config = dict(
    num_hidden_layers=12,
    hidden_size=128,
    n_experts=32,
    experts_per_token=2,
    d_expert=96,
    d_shared_expert=0,
    hidden_act='swiglu',
    moe_layers=[1, 2, 3, 4, 5, 6, 7, 8, 9, 10, 11],
    router_score='sigmoid',
    normalize_top_k=False,
    routed_scale=1.41,
    balance_loss=0.000598,
    balance_bias=True,
    init_std_router=0.00644,
    lr_router=0.000515,
    vocab_size=16384,
    norm='rmsnorm',
    norm_eps=1e-05,
    tie_word_embeddings=False,
    optimizer='soap_variant',
    learning_rate=0.00537,
    beta1=0.95,
    beta2=0.98,
    batch_tokens=[32768, 65536, 98304],
    max_seq_len=256,
    train_tokens=598300000,
    max_steps=9416,
    dataset='wikipedia_en',
)
Below are experts of layer 8 (counted from 0) of a mixture-of-experts language model. Rows are named router (the router's row for the expert), gate (a neuron's input weights, with its number), up (a neuron's input weights, with its number) and show model dimensions 0-63. Each number is 128 + 24 x the weight over its row's rms, rounded and kept within 0 to 255. Numbers have three digits each.
Before each expert's rows: a language model's description of what the expert responds to. This comes from a sample of Wikipedia text that the model never trained on.

# expert 20
It responds to: Geographic prepositions, directions
router:128096126091101114109134113134113145171154090158155141139110156115096071146118135167173114146146120138118128143119172140151109152112099097159125127149122181112127154126108151127116126124140143
gate1:116131133131129093123110130095109113128131123147130106174060121145111130116111136101112135152149131119088106117165144142133142114116103115091147130084152142135150154138118130124120150100116133
up1:130146106136098114134108128118139145164170129112143157101140141097109169134126128113149142110102139147153162134123141129157167119111144133159131101147108096136139105154143131089138124125138159

# expert 11
It responds to: Sentence ends and digits
router:113069117086136082139102121152160149144113121153156118113122138136099092178122113153168125133156130143140127173109121161150149148140139069129137155130100157143139106110139131132125141154120128
gate1:116120123116134108108139121109158099163062163121154104135116144124154152114133129110134112163138101140133101147104148143127156162125105085129152132099140147131147100130146135171154163183132117
up1:170124104118123097133119151142100118119088142101152126113134135140154164118130187143148141143163154149211135133130139146145152147161141115151072121131117091132100097125140158148137145151090070

# expert 1
It responds to: Digits in numeric tables
router:095090116118145124124146130117145133142093123149123126114107145066141106140097128120136111125136101114120120116050149125181108109091109065165114121119111138148136116090125169169147138162131121
gate1:131103161139103131134134165141124176090113093146117111100105137083130090122092102143123094120148155109177107094058128092163152140107108103112112140146112142135098124099156156104169130138086134
up1:094102113140191124127125119142128068165154149140136107133129140134088130166128169142165164179104148141109141119124140158124122170160138117125098112134112127146132156135097108189096141083138136

# expert 4
It responds to: Place-description nouns
router:097109144086123146121127101149142121119119138191129153131130126115114080141127105111150128143118135155101123153082185143110112123133116108154124123128100187134115157104105153139099129126173161
gate1:125096122109147140143166102109170130132062145111156095142153132129119123079117120113128117105121127137094170153140137121128161121149119123145126138154131114149131129097120119117122125086091112
up1:141171157137110137131116156116078140138150107119088156135173138153124099154133137109104126089134139108124097102107068119119110085123120160099110095147159147140144089109113128112161171098091132

# expert 19
It responds to: Foreign name endings
router:147126113126137108141109130144121150127141121141151193134110130134097122136117109110152132129105129194159154120112140157147111108107112101129118163094086154137147139083097163134145164133109185
gate0:137142098158167130090133133110120140140146139110157144107146106106136137121109086134132070093103108145146129125117121132157146138140121130135125164096104102148169117166070123161119094156153126
up0:142133147077101113141110130145149147115130127116142100117117184113173129091162154122118145069140152141127080095102112131111114129144161155128097095112133097082164090174093141110126133126156099

# expert 27
It responds to: Modals and infinitive to
router:125136152116112059137072146137123146140084078152142170141136148125113125115106144144115112117130111128091109134106158153186151141101118097146172164121107133136116120103133151150158134176096140
gate0:102146142117121073126122136105141140133126096168109171140139146131144121143135141113111116153107156091122132137102118080181143113104127143140152134154108135123110086100132114171134111115093149
up0:111131119118134097133088090108163114155121159135106165080129169103143114089089136122082153136076117143091135122120114118150157168131118132102110131150136104096127094141144126117129158209111194

# expert 26
It responds to: Name-initial word pieces
router:118103147132113119128123126128164130158122110144125157142122156125079089132109132165121099140110132168163161117105182178134108155138125060170120124106093157149159147107148118145128148132137139
gate0:129114128141147123084125125123115105132132155094121170151104123130083134133129147152116121186094135130118116097146113124117124128146133125189105122156148140124166140162110181174098130118119137
up0:154085115134150170133098143109106165110161134137085106145115116108123108114125139079084101154104092140109139086158147152112137125185173132118108107128084115118186148139103131125166102142126131

# expert 7
It responds to: Clause punctuation
router:112075112115149089136101139151139127137166096170163151187084179096135109126121109159134123132123133155125162124116153172115109093129100124154142159103115159160113104114139137151140093169138145
gate0:155046126170133117138153105112131126137154132174115177120117133128130115140119150153176140129122126171123168134115147131125107150130184108125169132117166096084130119115142102139142100097095144
up0:132118131115167113122175125127123100098093146142134135114105124133115149136102137147167131123148120158133151146100127070114075112171127169142151108115152122105075135123164146141118105130125108

# expert 18
It responds to: Table cells and list markers
router:141074154116134101123078111151127151158106117147105195156112130099118091128130119138177119105135141128132145120100137178149110119117117119158111132138106163107127145113108142135132132112131159
gate1:097101116118140128089114121105122088133122160134100153142047135163121115121158164128171124121152112114141128133117080107144137110118142132093105143156125103106144096095132143100149128145137098
up1:118151137142118085090114163123119096117156124150121117160100119094110127108121105162145144049143134129079132111112101136157114150104129160095104116094121111129135085155117115084119110118117151

# expert 10
It responds to: Opening parentheses and spaces
router:102095117093116119122082133121123128130123101144124155134111170123123115162139128138164164136109142155121160117150133139135091128154094088117158129135134134163138166097132138147137162144116148
gate0:096134132132149117088143138092109089091132106114179175128091160127088121182152101143110157165146139111122118121110127128118128138146089086140165101159134144121135154118129156192153146110102117
up0:131174105142100102098118133111109108112135119149176147126147167134126099174150127149091143160092171136128119154110130101090126145124113130152143107162107136133137165112117151189149169121086067

# expert 25
It responds to: Codes and abbreviations in tables
router:137057133132148106094112116118127169131113107128151132115114144119114073143140150131124130139149136139138111104050149176153111167114103089125150157098123147154149112058114113140120128124140116
gate1:101145112181090141123127119115123112141102142131102116134113128122122065098140114162125125153102148130127120083099140152139120127177160128151105137128119124070115115140127154109114116171154120
up1:099107115120163073120124131172110173147125127123102086130127153117122180130126085121150147136135122137095107108145094148134103118098091136126109132104129087102090156142127114100112152134119140

# expert 2
It responds to: Sports stats and terms
router:152088122094134073120110141148106164134127115159145124116068109129135109126100163107132125157166114121121136162097138142148116138133117113150142126120125160144133128106105126133110120136131156
gate0:132099127109143150134121104146184069128121128107109168135103109134151139124135153128133134135130124099106101101138135160116168092156118098140107107120114098135114146123100126175122177121121173
up0:150109142144126141155105151140166169119092123124159158137122113124174107120123087117125121110151145133131169178133154132160095125157181083142150153106116120113079117131133161114151103174158114

# expert 23
It responds to: Table cell pipes
router:139078133141117122152084127129102156134106107146162143113109103088081079145128148152140141105160151140156149138103131121140092105122118120145130142129140153167156110118108133135138147124111147
gate1:170092098135160118128092160130120135093176112126150148124111140136137159127105115145137135170161125140126124104101121121137150119159116126084104138136119146156100124064114116117146142114135122
up1:118115152142146151126176128120149129196098141100128130118151138148125113128136140124099128103126106154107140164138117164138134134139127116131199110120125115112187142145108112155145109138115152

# expert 0
It responds to: Person nouns and pronouns
router:114118152069143066146127115125119114129112104173113151118070111104099099144125165141137139093126146156116167127100169165158133108101094126114110173124114134137191104129130113143093124152152143
gate0:127167148077095121168146130072081110156089145166085184110123146154123088157167158095124171099114163113130147082130117130094136106137096128144115119106097119114138151164120120149114123118107121
up0:182149129146174149124126130186074128144128163143104150156137108115117107145124101126122100118142144155105122149154077146134127110165125078130150141178132155135141135127112172126148132094171154

# expert 29
It responds to: Infobox list markers
router:118099109135112120102103144135160136123143109125118118144094137093121137139075107137125141140128117116161119114076176155155086129127118127159174135086107138146115154123084165119084156127163168
gate1:141163151112150150147109096131113135123106145166123112121151151086122147163119133137105121158155119107121150162112094145121140162113137127124122160124135121131111116160110144143161115100139119
up1:139133151134165128146115123130124124099129119092111093136127148170103091118101091125086155131138182132149146119137129153135148098107140147106124107144119080105118100135116099078165117096127087

# expert 15
It responds to: Quantifiers and number words
router:103071142112116095130106164110109125162141127157142124104118141108130059153070149134143099117121115129159135154118157128138115108116101116101128128120106146165147141091137107161120143123108140
gate0:126100126137146126141156102145130147170116161112080113134072069116140151124155130119141129114148164098125155135119069140096122138153139133110097164142085151115134150105076103124114104126110138
up0:124165085142150118176117108116099099128104142129130100131117132135135116114124142111105151157149112095098161148186125135084106145160112111140172114108098108144109195089136136156151121150115118

# expert 28
It responds to: Table row and line breaks
router:102060154116094098141097160100115158143112119133139150142087115124123135141103098153118132112143104135108123138109138162146108131120106091141139118091104110138111095093137149126118121135121168
gate1:166110120132091112123137123154123155161090116122119151138096116112144083087153093127132178138117121142176148140142128136138107162138112106143107115141135124162123076121195122155125139142098129
up1:142116115125077154144102118139131134161098148101149154157097151142136107065183112119120127160143185156155142137118095114136119143088130118141118113131102114129122081127149081146100140157141130

# expert 16
It responds to: Table header cells
router:113112139131129133142102172139146164129117118157124133140074141132143109133094093099137137130139155119167110137114159144157114126147103095166185139077116163128140128115146142165148129137147136
gate1:164177148103080104117125184111143110115116099129096131092138139123130084144127133141124150152131148111128098115099133118160149150179152154175167124127147127136153128153118140167135110108136132
up1:141128091133149127132094126095111127153112155100173100124125126078131121121161074105150135123095122181139125146104127097136184099157164156116121146187132109149147161151111130127097144141164127

# expert 6
It responds to: Taxonomic and chemical names
router:091105139097104121115090119104134147127132131159137112163078114097105132142113118162132150123123100144157144146101188103125135144133126109170179128121125139153156120078096112132128176150130153
gate0:126084131144145124119146128134141128130116129120133139163114114109159131114096101121118148112123131154143151152133179123162141141156138062126115134096180131113162138113097096141138179133133090
up0:087117138144127147137138096122111127108097141101118106114131104124096066125131068115132144110152128143116072086126084098137116113118153185108154116091116110141114162127153139116152109112123112

# expert 22
It responds to: Opening quotes and prefixes
router:095124154058157114125119138087136109155121077159138132158122147115123126178114133136156155093162135148115133174128122129131090151109097086108167131117118138142139137133115110126136126159112130
gate0:142167091106124110147145156125164125129124144100109148104086181144114098135126144160125103111136182162146115135098081110143116151154140125115174135143136146157171117162105151146108132145124128
up0:118155167161146137149101103105106122137101136115121162114134150120121153096131157129130146127119129127131136088124127140075109118151117152119089160124130128130112134122124099137150160129107133

# expert 31
It responds to: Years and dates
router:147119124098139110123127125116134097158144082122101131105121137145100126123104136159139151068179133122164178101117190139166130130129109073121164141145108132126124126107133115121110161129115122
gate1:149156133143131091122167116106161120127103098128102144150130131116137148145148121102127158163106136107125162161110171122143178134173130109149160112135087153127094140129093156152094168116169150
up1:139133095162143103122124117121112125121160126155190173176146118133116083095117169111080104108121098137111151111097136119111100114108111144139129153118107136136083131169112116121112142108137120

# expert 24
It responds to: Prepositions in titles
router:078107136116120082126119145131117145174121079132138152153135160085129074135118142118140159115152125123134161138126139137133089134127130119163145178071143112142126145091135177126105161122106121
gate0:094118125119113164117059148119086110131152144141159165146144083135105092134120139149106160129124121118133137123144125105153103122073048170126137114128135118121128132156105125130098160154148132
up0:130141151170096129125091130093144139089153120133134143091123135173140092128095093107108130152133168117097114088132144130159159111067121126106115128140133113149177106124132089131153151162111127

# expert 17
It responds to: Abstract and common nouns
router:118124179079140140137127141120145092138117093132144166116108122087124143134095131169132146125144114142118151169107185151146142135110059106169106167088131120124113141102111127135110122162127097
gate1:149182150135136104121138117109134124147141076120152201145099102078094098106136150143119106135112094145166131123111120115132162142086118138151113085116170108089154122079130082152139147128127144
up1:140113085151148145147140141183192108094133134125102129127124146139115098127060153130110163095155125086135108110133131150110115104135106118172137136132111129132160109153073123096134137134114106

# expert 12
It responds to: Past-tense action verbs
router:137123146112153104115081158109130143177098056193159151125126143147094097122129130144146098111101150143172142114111154168149130156116138127126159133105065136140111164097115124114132155154112169
gate0:163107131106142092135132142103146151117144123119137135102159144126126107112117124164092147151140112116103137122097125152163118134158159102130119145112094134124111168085064138136113152096065127
up0:124140136117128089171132128122133123097150109113155154100143124103113109145077136142115149169153117135136125138130132106126101134180144107115150098123118137134164179105106120116132146098099119

# expert 8
It responds to: Auxiliary and main verbs
router:109100121093157113132105138135121121128127082143097150097121139091136099109108103161149140088131120190145169118077130134168131151099063125143141108147112149166117133120120141134121167142121153
gate1:132122150115162138144115168158117158100126110113115123122089176163109142101114086116137110145093141123144094113101141115107109106111120105156114129139135137134144152164126154168127142141117151
up1:138150118119139077168145094140145135114092127150123123147107138068124126104145082088098104122116172121124101106147137113122122107102133080127159111135122173149149140099135103118152111086125125

# expert 13
It responds to: Line-start list markers
router:106121105130126112118112121148166110136118112129134110139102109099129141153104114134117154122154157110146131144090135158119097119099104113147166114058098159132138136124095151130136156145162146
gate1:140127115146155128176109188123113100098123116125131098127108121132115145102127090131108162090123095124121152132120100082143137159103128100099122110112111174134148200150120110135103112151148111
up1:114164121089147103133159162114112106093117114106116135125091132127124097122135081165112132136092173131064169134134133113115121122130119118081094113129097100088099094139136121087082141128134125